Below are experts of layer 2 (counted from 0) of a mixture-of-experts language model. Rows are named router (the router's row for the expert), up (a neuron's input weights, with its number) and show model dimensions 0-127. Each number is 128 + 24 x the weight over its row's rms, rounded and kept within 0 to 255. Numbers have three digits each.
Before each expert's rows: "gets" lists some tokens that make up at least twice as much of what it gets as of all text. This comes from a sample of Wikipedia text that the model never trained on. Tokens count by the router's weight.

# expert 2
gets: " or", "or", "as", "m", " Am", "is"
router:139130177138108116124116122153106117160133168094174147113149109070120145116159117155131149120100119108138137157097138148150127118141137146169101139169113114117110141148144127081178129131144119129106123179096124150087131133104131122129117103143090086164143156116155135115173096121129134135152121111113133143126118146132125165115128115144131068096143125100244139177104115139141167145126
up0:120097125129129081112177118107128151139150109123125132099096145171116144159129101104111195120154122121092138123100152139091130153094118141169149158142122141151136109103168150130124151137110157162068106116121117156083134125130167123115089105153125136107108116114116148118097136161088150108151122096085140095147129141181132128081173132135065144144125129118164162103145135128123107147067
up1:155154142150138105113143107111138132157121094131112118151147133120100143188118126096109110119138158148132150193143139147083122151114132116108156123141118100088116100147114160163127181151120129136124157076166161127123148130159125127151110152141116160144119156158112141100166120137120185127117111099127079124125127137142144089165076114164171143152122149115129113116125142140113132097161
up2:123172130148088144181144098147135149135114090103158123116119134106084156170126161163121126100125142151150151124138107129116172141137070128127151100160111146147115132136089143148110143135136126097127130107129170131094116088101141158108155160121123140116100169127152136099137096136141113134087075141142121125137137141151112121081112117108144097137113088102140149169122160128136202140113
up3:130151089104123151145111116139129130096158126133125114120128125096106078131147128149142103101115166183171137139102158171117094147103131136119086174112168107081116113146123089113104154189097108095107146126158138085101131163123112119118146100088118129127130076110115114130122096144110131112105157117143108122112126122149166158121129104158138158183136136115159112111134109154108119161142
up4:137086139112123115119120149105110129125153123150141142144132130113107135109127128090158128116096087139147127158191131142145124142108125158150068148163118161134121107164122112134145091156141139148159113115103116127119118138093089165091144107070109112141130118083144092166191149136133091123150151178136129123124138129128123135111150130130141129147147184124117110098152091143103133120121
up5:146141119159129148153104113120106156133147094158143142128115146078119109115101096134093112136112138100119145137131141136109168177123051101127141144102136128114097169147137123106142178150123082139143145110103117159140130105142112116163133149149129133170096118135077142112146151104128071157140120132135161135124155145145160170157090114136100091081161132129115127146127100131129136112195
up6:141151132086092105110173092150089120151107153096106167120133126089144114149162119135117103140139129093118168186113136110089110095078105171150113127110070133148153098114124122100096138121147142135146120151130127132101092134129140102105083150141124117119127090138128100122120132139133146152123101161156120152110134171167143142128167145150123116113112166094117178150131139099152094131138
up7:110088118089073158108175104130141119119135135143138133097120130086097125106144155119145188113160135131142103111143114093131121178107107159146155133159143130119118130126137115125109142153156139113130109132083142151120090145082119098167170145124104146107101111084111102085110137170166140127124129127160120079126110083156127132111129092144168146115150144123090132150112118131119146121131
up8:110174113106131120140119162151135124133150089153114136136138118117111122118097111079095098111111136167143131133071182142127126132164128138161161082098075142148121118121111101137096175125132080118130113121173113103126099130126094110092091128144146152133087128128134184123138109116126148140102138098135125124142106113110141113099110095114156112149089151143177140119122161149109136100101
up9:111193127154136185144100105146124144144137113126113148146127089131130146125186142110154138155124137078185147147145134137118140108128095147130138110094125085127101115117086091124161146129133137115149168129138121133124115173134130137119131120151108103097108146114097129109178107119144122125090130129122112127154126143104135131129125132118155098151117117114117149121119158111147139157186
up10:135159129124070091159118107141084139132151102087169086137121130120082135130103135061119091159123147150126139109097123124130128112119123136104150112121131140118115086139137109124131154113160131137121152124174143149115128119146153158118136149118128123120151147117154130103102123142106152112117122115197146148166107134097133148088165119108102182127119145081142094086116144133116174129123
up11:112108147148139147105117132144132123113112126145159114104143133099116143142177143135148130140146095143108152084141146102174127189158104096126162085107155149144112144140115139142060142144096122128103170125106156164165107139134135100113072136135148190120150168120104104140117115150108155118098095141126148173078148109172156149127111126122125120137137153154112099166130113124144115137125
up12:151166128119120107139098137156101138157164115159141140079120139111094120102083114100138095131124105145150135115138137186149109134118101145134138154148093162112141118095138167152160123098140167147147146151093157156088139160135117112107121076127118108106134141105116124139159118119162091097101123100150113127152132133181120127137123105115152100146102123136142124149097092160146132161137
up13:103148158077099134147125096130118139107133103129138134138111114150103116087126124149113142136128128164102085094176119129114085089140142055114141108110102155118113164133110114091160114125135115085107085119174095148140136092188119136128092128083114111162119102122148148156097108134171146103123097127153120109167114121118152085150134119181132142136108125117141135083138133109106110117152
up14:127129102123163154127117119134161129125120157123116123081164115128129159135128117135096158110136137126161152114110158076130166157123138122148080105111087141143083126164153116125087140125111151150151144128117143156167134107119153144088152152120089137100148135145136162113097137172130114131122118127096114163141131132109133126112119104154106132163168116106155143090082102092163138146144
up15:137142118107134136143091125099112128089157147109106135078145121105101091122099136133136152111127138118099147163139135135118097164131156111149189111129154153137134047120165116103126154162140130138179100153115089151109089139134131169095148093143110124153159131110131104123102119130154162110107130127124130122128122129144161122115111144108120129094174150141147154136148094078100117147147
up16:159162199108119120154154117151169162122145107145174151111147092149090151145108133149143135126125164121154134121081134158115178135163123157167129131106126093109141107152118101133106158139116137115128140183139104099138130150122138117175136086121105110089105135101100161156139144158156132129125147124120130129115120091145119151169114180133156109122102077143163135111149145129095123103154

# expert 26
gets: "u", "l", "i", "O", " (", " O"
router:117097121140154112122113134173160128124184162099115120168081126127130111129106124113116133138113142071162100101147103158112139121149163098091134127105123102101156101120092116118167144130092117093132153157103179140121171121129133102094156187151134128103155169132099096140099145131112106119179135111172116098121115145184111110170141138156112128156100106123098088148126146125135112133136
up0:102132126121090167116096127114122141096106150145162132136183141132139109112127163161137135129128161129120119115114154190115077198152123131119134129128093160151097141151103103112062142104108153107143117117103087127117103142138151119146118124101114124157106122104105114138129126122060106179137133110147125079136127096103086115177162105084125093120097077095080120140104112148138133135104
up1:122128117090129099137083135120137101098091141123116131153107142146180157134102073129138130143129110098106119140150119143156142119149104135104118110125142113108150130151102102102164145102119154162125104130088129106128142136143143134167166141112133120149139172103143098118114102156155113159132145168169117142128156139142161135116112108133143123141075136147080065075161124119107139116104
up2:097139124156102139122125154126099136143127089113102133147112144130159143132101098097119136130124099182130128131125111131104156140130124137159154150143130092151159087155122099184122160110171137111146172077127127137100132137077130144113110141158151130151134143114123065141114131130134136145100119085148137134107102113114122123122135105161155140135114158197155121120115127147127158115121
up3:124139117146128129136099164065127115135121100131127089136070184129162165143078119134150129117118098058139148102157101112110131139163091143150138110143129130137121132124167146116108133124103136082117141122130088133110119116143135099122128110122102161119138075124106137121096092127139159122145135158145107096123133143139155132103123117110141173121079111121102131092135105104128173163103
up4:163141173105149128112159126158143141099113134158143129110108080180133124170105132131138114127095101125136159077103133133099130109116121106127154091090096125118137108134152125122177121161110136176114114134122108106111154086120097127149120136125126123072165119156140089135103124181125156126101147142129135153075136114181132158158146111135167109141097104133114120111150119145118107121146
up5:101095154090131092100161115098152112126150113166137166079186148126116135141137140141139161108164181113106091138160146132129137139143149113118108101112121096135098137123101111119124139088144166135092176129122141150116119095102173109139166128153137141089108142156107127126091122112132128132141125133126142103088124091160092123206111133139129116138127082132119103119131178154163102134077
up6:133149151146126092149133110139163101137102144129088118143121105127147123114112100083096133109107082100115100131114118120124130127078156090160170142107107133148109184111141140148117107124113102122092118144150126112109150107123066060150116148153178154141149045124146098123126127163124133101123122111147125117094160124162151098121162123140135098113121117100126140167124114130121116134121
up7:145161128106177136130115109082111139157140143111120150099109134139119149104125097153113130116108130133095134176076124069152124146128098150104099112153140125182105103135159143143128124115134147105087107177080156139134123126112160142157134094131097143105129167194170185137155121112108111088139118152123117134129134113128143114092136112137116123146119120141117098111147112164125147171118
up8:124145141147153102163139092161159119129136086124134123152079104127128120105121112131109131165101127134117078147115106140107105138119148101174111145113102148126089137110125106160131149165158133112105163091173168091116155110136102129133133158156129154118114108090114111121138112095130149102123101110120103131094118105145111118136181089147114062131098137131129074160169143160085142135177
up9:139080130135071161145132155133124116164104174168167135108165134132123173118127157140114126135135147110160156133125172110105120132174113121174122120100099173115130139131139108102180151106138145158142101104125164160105128119178108111158130088113169138115176189127146138122140109117148096144120134164185144108119147173138112137109132130133158112108141145117107127110127121158131147147185
up10:105181178144136121142088087158099102097132161146162099101090121083134160161113147147132122120099140145144134118105121114169164131089114142106124135111154122116141126113142098148128121150079114129129134127087149129147111109145178097131141092132142108105135112167118137153128134155086138120083128147078150187118131112132117093147130145162120126145154105137107117131087138153088102150131
up11:131105137164140124134135140098098114153138089149149114149159163140124112162120136140134131148155104129126120142145080125087118143128138145145180152095145126097152117107135161121107118112132121097132135127123150136187154105138113092145150194113107167111125135088125090117124138123119130118117090127144135155141111133153165150184149151110147147142134086106130099162148138115106118109081
up12:110121122112154113131142123118089136134093094151182136118116121119094155168120163171129161152123131102117117131143138167153142103097133126121116155132143111128163097134113152150145153125089116118141101104129153152102116129118132138172121095142151167078142104119109149152079165133159179128104106128198120134108129099154139132129114183075107123120157163131110127139138125171100140105134
up13:123117131172122150151118148148138144183087087138135132145163105145145101107166126115122152155109123139091091125094096088143137130114121117110116093143124104195126122143141144130128194106156141122073104140133162140147150108132139090098132099123137145138140129160158170135171129101109129141137116151119118132120126105128120130147129101085103143142107113130073102102136109135136129151170
up14:141119123094144177169115118164104092115101138174129163129110155127114183116135130138116135143158131094102116100113086111156148167125120121121143136117125155104159130110149128125125145140137116109150118086126080124137117141086112156184160069126127154113112152116133120097189129137138122142196150160121139150143142106112105097170146163124130137147142166172128155125161095123161150135085
up15:098159143162156148125151159082146115115135126109085130098136102115138103134137126117148133114117142130166106162121124121145123100117140111157147145118160138154163140068149140142164139146121122124105105112123132189132141143140098136115137158139142170110190080111136118136158030112118125103133135139166154142108140100137122093159123118147124118099180140130069172123122181140100118101092
up16:102123100126131127133113093155151130074127160124131122082117080092112109168092129114101144172092149117148121089127079150113134099088129112124130109154150152156134114129139116138146097134137151120161086064119132135124107107167123122113105126094121150142124118172100113140169191146112072120159100160156147163111091155150123111141123126124126132142104133155132138105175156128131087131140

# expert 29
gets: "\n", " G", "B", " D", " B", " F"
router:134084168154113070113162143127152129114119143143082159157128125072094095140123126128163104121114120151165105120147128131177118095130134109128102112167140122156108100114146162149125134078121156149133174136136158139176120108169139123142142153122129166117113148135120120147127131137132125135111127125111123150146131116138127120173131130100148125126155160138076146131123158136168160085121
up0:116148072163104102119106113148134136133115128132118096138118107143166166106131133100139132137138100118137080112125155123115100155126102161125100133130136145161086171144127123122125068099129151177125139105141118119104116151131098157125141173130154154125126136130135126160117131115112137128119130171153151148100176136170153170093155102176121079159075135148140141112139135149114129131147
up1:116124149131084145108151155133166131119110101157123098123128147121096114100147098124141136132098124181115104126114076148139143129134096183112133135109138150140120100125167124123098129111148120176136157111161146102114134096134106086158111143120165137108134093134144096168135129180155131087154148157130113117150133098092129151137183186111101124140177111104166148140100100135199115119118
up2:165103138127139131137129127171154142129127145120094124117154137113148105146077142147141162105091120108135105128113156107169121072110114130111148167139143176130123163154109121083135084079120118164132137168133151117122155159103126148092142138121103156131105136128122186129116138078153114113143133152136157116106123156155146092130155113096114098134129086130128166136107110075125119118114
up3:067071140109114142136147114122133129122126147120160145122100143140118146129115113091128119165089127134096116110108135132119117101097104107127148122133143079142142180146103116107144138136098183150119116147102129101132158111110088123139095120128114098163149219116149141200108097145116176136084126106097131133141149133113139099115117140087132144121097084091113119098143111123121145157131
up4:172119135107118129137118101151103105156112138125153125123135116162150124079066141163116148161125126176155124096144081106091095135140135146132155134146166139091099096120150111166132115106100141109114152119161148132104160167136084113139153174097128147139138138094140132110116104126117125117102099120141123144136138170134128105115121143149139138168080112110128159100144155135152075158121
up5:117149114130115118090125160118114127071127134115112150142117134126138160143143141153156151127094133095118061133137159141190118113110130140119110167170145107121168165171136145117122110098137133123127158154103085103101111114137142108136168091127142119130163154131141124124123138143127111150128132088127165155171171123119164132180167154138154081142078127144101113148143120117081126107094
up6:153129178103155169152126119122140105119098162115176162126169134097110134154128126118098111106118126117148124168135099107162181098084148149105109114116157174109165108147111116117125125122129078149132147146108109106124133107139165147136123080136121113118109150097141122100173115128132124142131185176137137155186094150092120125120105110152081088143129147139137088102134130151161130161153
up7:176128188118107114154150123125134155132110143146096119082122114124118160149129111088144135100126133116121119114135132135115136163171189114159129121155142129128101119180124122138150125151193125119085189090139126154069112108107170090115164070131139154121160154143151121104158159119060110102127131156143176111148141121099093129095118091142140133128121096128124141110113141127152113173078
up8:148130129135138155138068124146148110170103128116156146131101123171152102083147149088135160128111143143160076102153106095089107111138105138116109135162130167124135131138119118119187147144127123115153133131152122117125194115172144093096104137096071119090140127147143112126135130136136116114171147136097140099142144194126141126134139144149165117075171128134134113131120116116109130107155
up9:142103135116130145093151135171098114117112150142140145109098142134143109049130130064106126107132122118156111157155099123149183133094093133134108109114124099114129083103127176137136113137121116141152160108155094145112092128182086147130172110165115126128166140148090124105115104077063116104150109136162113109106136117182109163109134116109108114134165115130118167094154154155163121117117
up10:098125163146184102116145089106133147083093155132112114131140136140154138132120134171145097153124123055136134104121141182115132135133124140124108142111094114099142144136148095111130107061117132140107122128158137105094081111105123120115124140104179123115144106143141108155094129186101106137103088141131132113118133075159121158131126124115150168124149142136140120097136110134140135106137
up11:159155130158111109149120125189137142062126092162145131073113116124143110136084121105137077105140116173122158125104107115158164119137115140123127111122107135173124094107159131130155108160146125109133115147191136148169147177147082112143156083121126121111151156175157134112120154145098144159131155143121131104098131141118105121156120096093176114117145136124131124141151110153155165127079
up12:118177130138139142080117127121139154115140146107115123116133108119110143115172113121156088153136167094138103152165049100134102166110133120104148118120156105148122133119144103177158132138130127122141122084078115142104119140194166093130114159134104103108115089120140145129128115097135085143109126172107132135092091095150117107115111114134087121118142128097120135115133125110142132153135
up13:136139151129121119161122167091161164123105124151131123105156110122110136117129150193137070144135136132129115140150153072148101132174147113134132143114146139126111134150102101173168146118169118094130175117117077127092176080118134139097139110081107116090158091167161174127109109130114103137157147105166114141120146120158130156141132103080108145109183127126101113124095160137124086127117
up14:130120100109139139150163129145093125113126124109175127108110149123125136152070120113108145117095140155186088158137162106119166138157105168138135126160112103158133118093124095093127101127180151138137158112171140156132110118132112130117143115148102120069139148119120107155123126132129130183120164189119147115133137099092110139125123126117106123145180083133105090101159162132169142151163
up15:130153130144129127114104129098127174138155119132141117128144140123104119123132102121123126130134150124144118165157102100132149113076149093121139139130134079108118153059131135186165117135111116151110185134126124110158124168135124120084129140120057115124082110133135119094125137104199140141173114136149141089139121137120100115125098109123135122124154121151097106160113117116128124156136
up16:163123100122119130139102112131144144129094136147101138118094105137094133164091167171092139146154129092132110130152097164138134113093094121139089099100119140123120137097145099110117154145124131126146133125186141130123132125143161161142104121120134109094136121079082120120102117165106159139119061111150126120132168157101172160105127111155119123119150133160119146170098139135122120160136

# expert 14
gets: " the", " The", "'s", "ing", " his", "The"
router:157135151087071120116128119132153109150084153139081150144131151115118135146087138056132125111149095106104171157139095136093147118181111121089114104104123180100085138118127148128190129141114190131150153148101131134141109117123124108128167063121130125114127098118176129125154144119084135137120106139124141079166161119152175117152138111161107173106126111115116145131136111112130088113144
up0:154081121142127116159114150137135146119139060135152158154165129118171100145160119113127135097100082147178145104074164102121129168144143140143112132158097100156103127142158125141073154113130112095118134123169115135103129083163145132118088107124130104123097135131150134130138139136137143105168146171193125156129129164128150138132130112123144107139139125127152095140139138155149119097128
up1:105105157140132157117105111103144126147082135139138119142059129092085118120128102148139108124119144134097087115125132129147152169119105126084197131142148102154143170123078152149128088082119137150142131068116137117116140107096151093163138117158126087143120122161103132118099142114142171146137151101107134114130133171131123097142120136075143142147112120112115108141134142152127106176145
up2:166107123071146125098116129125135172112162102101145154118123115126162158170128115127141172097129139132110137125163096141145072137144092132133088118164101137120116116154107125151128134117169089104140129165127150138140110130161138127169129157130113127153084115112106101150152156131126106126139121103083122130139177128161150123085156118140100112141128152126152153162174110132159133174117
up3:196138146103147117177098091138094094127115073131123115087111145121176127159135120145126096134113135151109127132077143144129130127127136124103149095109113129158061103155127102135127102143130153105162104148117169161130111164160106101124174118143140157147154099147131125082132116119114134135110122133122117105141159120123135134113143113116096144129137185129101155151130125186147095105118
up4:101112120116108124113136140129104137109087145128132143134146107122126164125146152138114139160134104164137111171151153051109120142096130092136130164140118132125094149123152155151114137143128128157159112104128158120167073131105132135123091159141143113159122098164113087107147091164133125094117143128128112123100133115116157168163147105132123055122117197100115140111047105146172121104154
up5:121179106077146106134130102142110136093161162126138138184131121152126093144161118169149171111114142166084139118164115103121142145145117157142143137113140132116113093131123113164131106126142139128138167134134112119082114128143116104139126141122124148090100171154152113202121124160074085063106109157115153128155123114140169102123118116132140128116094128161137121127167098138120132132153
up6:141104103148154155163156103100163109128137149127124075137086130146130117143095156122157154132152125053136119110139121133126101115142111136100140165167074158137140176152151119135109085126103147109103121113152165157070110128102153103135090129103121076132141120115086106132103184127163155104155155150121122138112104128134130106130101126119146129107133125082077119097100147130134121133128
up7:106126109114119141140135085141086109123173120129112155092100126095098130107119160123145112092166188132136110154141107133079125143133160088118123144127150139129145170170128094094167110143116099141148096129129143112143103115154124134151109118123195128106105150125067110144154085120156113138194120166086124143124116113132198142108162112129150123136137175141134133119114116132134142162130
up8:094120142152130100078092133147090127133094136118152169100133114139140129064130126109146164137166115119167151162163111155153178117136129130171123129138140151108158186140122117071110074135160125156113093172122157143145114137128136117130140127188140118164130125131111113111165128163107121096090110104120123154160178120112128126145124125124150112138110137145113143132157112111169092160118
up9:173150128148119122107086140145137142138073122151100129109134122119111109097137092102114134136148108116139102125127115159078125114093132102097142126141178134153152158131121104107126137074092163133127125087116116154126116137125104122126157147116140091104089104154139139148111145147099128157100134135109127144098123118134146115101101158108137133108136099069099102109141134142099128109147
up10:122143151122125099092121097149177131160128120102131114100120142133123135132130154142161092113161100125182128170106122129107087074105126158083124148135141167097119109128146117208121139127116154149110157150172107133166136139126136157168127116127136161145144123160127164123120130133135150091173151155128111164161139151153175122132154120094168111133133121146118086121091153142134146130117
up11:155167136123120111178155161162130102154127130162167081117132115138139118111147103118149130112138133169089157105129169110089125137095146156132103157097164144141129098140153095091135158106138125123161107075117155121145140149133123151107081088110084134123102116144154127097136192137134137183114084139117137137095117137126146118122154158098167104120129137113174111107150080141128101129111
up12:153110114130133127120149123108124143145123146188131167178092159122150129159150142141163139123149163142127151116140169159134115135139081141124126167149141101109098147108115138124107145142125156126095126140151124097109170128158123125158102156151101128144129145130128143105149132172121125149126090115099085130071091198123130121142114125104144150175140144167124158132142108107125103172154
up13:129180122149100113138152112107145147111100133101110139126127117125129166150104128137119127153119121147135138136111160117088113129125124103116178138083152095163177133111108126097107119165110146093140130098104108162133157142119103146097140166124188152156152082148124167137131138125161080131132139098138098115140119085114181147149149101112111151161175137184103143095147137116133106107143
up14:110133141097124169111104129111102171058145110142156087091143158107145153124154144080126133151125139150145103133126102124145121097153116098138132140147122150092142094114100135133105114139116142137127138125095140147172149065142119134107145113149152117099149091148125124133157130111124117167136131106099117100158123125136135178142172114114147144135153153165138156121091096118124131148089
up15:130107132112165158135118113137131118104131133107105141143134213184156147127172119109148146145148098175128142104142164082126145094100130087123141101132107170131098130113095122136112155137137136105089107130142154152121134114122130135127155123115111086134118133093127123120121116094155092129132159113149112137125112144084155105154105124172114117122094145150158127170144131092107130067099
up16:141114150118107111141116132134130157111144127146115122138113149128145104107109111158104143112135146094164100141191107145068125126104151123134130159137162159148135123118145118175157167118174129127092110104128094148123118149133150125131179085125139138127112118097095120165121143167146068110153126115158136164140155160118121135122102129117108107138164118088150136111083140120135102060167

# expert 30
gets: " |", "|", ";", "ar", " /", "|---|---|---|"
router:121114123160150125129093161172115143138049078152160086165156151105107104179131106132106101108141123126174159127133123102149166123120165131159093114174141116136162166129106113099121169102119129124078137155166123165109174144167089121106134129107112100129107145148090115123133148128159112123110134130143133109137141122131147160158158127135163087131098161125143137119160100109154156110112
up0:140108129117146077139080121129109133093135135126136143140132126109084160098139130169098123111127131105139133124082108148154121134085165119192160167094144120162125084149160118109141148114132121153128145104089142138117120181091108142142094080138105177130135160097127115122115152125151124104166104119150155157124146132107118120097160120099165133099112109130104107127108122129073128059114
up1:111102134119132128105119127117104105160096110112138094098124153138090118132145126115140127097132125137143104084109161198146139075145161103179156127113117156117173154113124097133127127117109156169144113133141154128139125098106113151130104102121138196108118128102143123125169096096125145124090152104165098166115137112122176151153142123100138102128097151115100133129132109137099112086085
up2:094136127120130114200147114133133130157086128154154144132130131125141157151118128121095136120171121142113149164125150101093123102116159138126112142124115177120106106119134128169121121113119124140104102103099131161088117105106132137136101163107131096142125159113108118149183104147124131129135118141163159156121130125101100161101110127118153157100151110114161137159095131146139144090137
up3:140142184115132111129121113106152103118165147158118163116148095109127137129110117126151124187100127125092151154142102122129099111127143105118122108119098112122137130129092136107149134142131094125145141127099120162126142043116103122159108120140125122149112105170141122139146045101146134083153108147168104103155139100148148131145162093123135125108117119138129106111145144151134104113176
up4:147136090171157098121124125095154107157145101138125136135094146113129159158161132169139151146147154135145110174157106151086099061100132057127156117144180164125136152124113117111110131145151148104149106096154130107162164141110130135087149144121153131106133118096126142114129119156145091079162129156147136136103125088129108184105115101142169148125138160155113121154152121159145145123128
up5:129141151146115135141101154114163134134105137126142148136127095126117149097147103124127153116111079101091132084133178110174133119088113132138109162179112129120151135118118104198138147100155125135126112153171122112118109116098133147153122127123117035133123136127182105162106100159127074117103124144149102135169131096099141093108105129102125132162135132134120132085160109149127184131130
up6:162125135161147090111189104138130149135149116124106159131172153113128159090155142151139115136122116151132136148093113135109092129112117135151143124121128144158133116092117103192101190164171138106136143136102132106102125126150118126148116083122137126102156127139146150122094138141103128141109116113144137124131095136112107146103097131123125150113106145161156116117150148115122103126165
up7:112143175177149160139107157161143145139111140123131176102173135118120153139177127115114111159112131126124089147112096140131122130133124114129108163128116141129119125116086154136093143138143134105108155162159111159153153110134138140099155105087150115120171098155095114118124136167122122082111136077129153147141126065082165124130139134107152099182132137115132105112109183119160144160134
up8:135103122128108119135184137100105109175127123105126167114091093118126152151125122111135063130149142123115097113151136134094137132144130117151129137134102160134182103107086110131082160128121124096108180116131129162115116097094113083129164110122142133107143097130109102094144111138130097160115103132185149141149118154104111133099149094138129133126078143148168085122152140147150115171089
up9:142130160115113103113097129090160173133104172138116109133089120083115080129049146117093163101118139132130100181104116101094140110102120164141148113138123158136128089141109121131155140120155150132136160149168146138138077147178112172142133122098126127158125143130129113134125123110094113165104106102123127135124129171122137120170138149156150145111133170157121112152132088126131103121139
up10:128109107128180141155130121157118109163123106107122151120089157134102127148131146160148138126144077120137077121108111151139162131094144141148118130092113139098116129120104121148075158138094100143110158143165115160171110146085114119125137117087116122108163072138111076116129148112169150097102096119171106159151101124117151133145166125094137161156109144117176114117105168093147168139140
up11:135124092123110124114103164132133110132125141154141191130151098103128150090101164150137146143121073172121102180166134140166114129158134123127121150115127135134130151117136135128183158126122066138069153133116094086161117121146124137155190131148120169157084111120138117137140125101124134142101182129100107131122115143134183097138143095139132089145125079106121146097170108133137114097137
up12:158179143140068112122128115128120134129106092109121159137130111108120173114089159122145104156149132112148130146113161091105079156148139126105109168139087126171085113155120142125095097107143151112137136115148119095110105110126120128163114158116099118154111096185120099191116102119102116131106129106149155132153143130088145133111144097121133128121111131135153154137140116106106080145093
up13:131138108159087158106163106161136161154133126117159130149150133106159147112155129116095175173162101126084117120119103136125151144132175116119140109131128156116169208124142132124138099135120157071094152147112165140116133117102133173145150099096149102080148168159136129152124126098133083099135172151097115158094147133122071136139164123132142101109100138149155078108127163147135125115102
up14:069089167046148128149147103157122064176123175136143128136125121052123121137101153184136090104169140095113157124133133114141102151136079144146122176095119109148150131134118134119144095151147131122156114135087114143146121139138110126137122149124145159123135150121148122145130117108114136127121112108133099135147136067127149142136153114116148142099135131139143109137096103117146125157139
up15:140127122104127060162125145131143142095152116128117193176109166120154145165143128107111101105072114112162076129102134134157183104139104111112157155099133143145140163115161151090154117111142136093141144108164133180110146163160140120102069152106109084173133144088112112136155133107112127123123100125108146115134139137137092088138081145131138091114098110141113098138120132133099103107131
up16:112144141129136114165094129130165179129098108134152101170144102126103122145144109122146084111104159110118113135142165086124144116099145139119126126099137099124097153166129127110192110139128101158137080131131115117165157091089110145111149158119125148140149145097149129171127127124149183163128134178145144117114158106138141133140175128134160130112148099132131080137138138071125136143114

# expert 1
gets: ".", "s.", "==", "===", "=", ")."
router:180100163150080123110159143155136139145144106119095155166091134117132111110148082123154133126136111163191138141134126129162157125133173109194143121113133122135103102119156139153147137147127135125105175145118113076140138183124172147140138122139123151155089104124097122122108136152113147129151144109102121098115180124139098145123103120105112117136120127139087150152171129103098123111144
up0:143147189161163073151110105122156142113133123154113088130138154147130125134093145100105155143105113097153096140104132152168133115152127147144139111157101134120138161096153106073134146103112151118136172098133116153105151110115115108126124112154156141150137148139111111118092136116144095087124132151105120084119143148125129127107107132116136120095161131127136159120106098133090116114143
up1:114124114127117150131158132097134164155131136138123119111147127121148127126114097141107130120128178114145136091145123124162105114141071135101135111095197142083139145155155150140113153149159127126134089113145099142086113118115101084092110100092125105143122105156092145113168153126130097162126103176113120109156130117122117095116151150178115139116114156118161142128164133141121125120157
up2:143113110151119126118151121123149096142125169192119137142141109106112113188142142143138143147136147122101080169128138110090144161128143098152131133141108117124108084094072120141061151139121115101136139167155126131173138091106107104129114108116134130149118103127134131109101103096124109114118091152128099143124079127129145121113096130098072141177117106091116132155165126099133126125093
up3:110119127129127134147119123157099113130115100135141145177141119095113118179096125140126117139136155093148131170093149091147131094112117095163128110136147131132113107112103162112116110166134117128106144130162099154136154139126133147110037103155120152126055110140101138107114125147138102148168110084117108134112167153108151121117088107102154068111153140155075144142168110092089126131100
up4:096092135164123145157153145134087178158106113099138093129129166125131119114097145122141105163133138127122121152098139062122138150140104070080127094107095121087178117112073126070087170139139140109145142132137098129143147127163131151103154112141148130094122161140132115186085094142135132134130138125116129164137118125103151130121108124132130152144113107142136101140157116124120111083125
up5:194134107123171130122124116141128128090106129171116128074104113130130108086105143101147113138122102141151174115122116164143126093124134075133160154139100093153112111174104129122144179148123105136137134120132118124136108087093121136167125157073194112141080098126151099075130147120128116107156135096135129162123135071148128124122164166136094115115129103115091108160101085151140129113134
up6:131121124150160096111113105095147097136117145153146091091137121153159168081156182158091126105143149069094133143149145142104135131170120160135123152101169142108122159136152149123136162118124109123100118073109129111099112112082082103138103087106154119131165146115168143101149153116166137116133073127112117109140120139119131099128164136159131154099134134111139123090145133157147133126125
up7:156115132121109093147135093128125124106101139120108142138126148138168164126097152158113109162099131135122103108168137152136124116163112130132162153107147164099089142116117126162110101116140168122126123113138146104073093182123150119152152143128139073138115119156173158170123137141071154149121147116115141179130159144124131120116088106128120099108167136142119168158124146123165145180124
up8:119178156116123121125103134134116155111174157138106165146133127169166166127124102099091155123130104108145125105105137176172140142103114138122147162131148121077064080128184143129143113125100134138150114112097150153092136163126136116116132165159141151135130134115110137125143121150086140129159114141117133176107106151128114093169125104129130122123103073154066104131146195166143141147135
up9:124099117077121131158090116124144088144148177127194110105106137099124089067138137140135138095184172138114062121113142126169158182107095077121116122099164162134128098138117094162115123142152141113127162131131103119135154093125141158156188142118131125138147153131139105133161120118135127145129158146150144136083113108144130134125134117150117158146137127131151107118112133141158116150165
up10:153102143132147117134132125116130091095141111108093094152133105140142122087049144134096131154090121163136087121118102116156122137142088114098122117103118120141112137119132139068132120123114119136115156110136130115154159185141136146101077127109127101132163104117121124118067111080138117129169148084114119180129194169141139114127110145100134106148158152131186131117100147126106122129141
up11:137128136151168187152137078114137121118119126154118116109151145089136133139151157106141147155174115093141144148047137136110137138185121100104147133175141173109157151155125120133146114161131169128117153104162128142191145139105148116136136120115119155125161085119145105148088131073129161153120164104128103133130126127134147144123128113097158161110123139129085141126190096128132109124160
up12:102168072139099149143141133127144132106155143106145103125127216096141099141126172100123161135150156103156157122139107136125098140150115128160106105083129165140107133130123120139110117106161105139124122123130092129112131153105147132123123119077113113080145076135143156157122132135062147108103150117141159123143156144092134154130128110133093127153161144097145112134079132088164110129152
up13:172158139160162122118155119105121055133137144096105101125153154074144139133138130094124135138116146088164147108126139140133121035084111115124142175103163173117125145120100099112127102101165134125102183149126094098114161171110110097109155124136129109123165120123132126093146112113138123138140082123115140099133150122116085137122067103141130151154133120113132118134145121111155154174174
up14:105135113109135130147103108115155165148176159119141148103145171174133134120095134125117110129104102093073140110099107117186177154103094148097135098112123102111133170129103097106141132121098124113057137164162116143103146145131146173122160105124127100120059102136145143138142142158129177118147117126107117159115116105162125150117112112099139112157158096140128152079139179133096100139126
up15:163100128102142160157121102146148138149134180135087158081147116119136158132131146100132135147169105115132161090132120142138116132126125141128154109099126119136128148167166135128102130132159068108157105130119134178120126122132115160116126122166113104140096069122134143115153111128121138133138115120139127103138124154143134135114117135117115171098112160131119153110104109119186127105127
up16:104140156134110104105134083140112119132120109124162169141145130139147105137167154137142117104107162116108102168137125182122112107162121158121101148101087121120093128136087165127153168102129100094120147106141133132148121149116100126124125116197130130101129148099136138139164131102161171170135159118130121159102134157132103151108102090162113128120115121120127117116163136180119123148113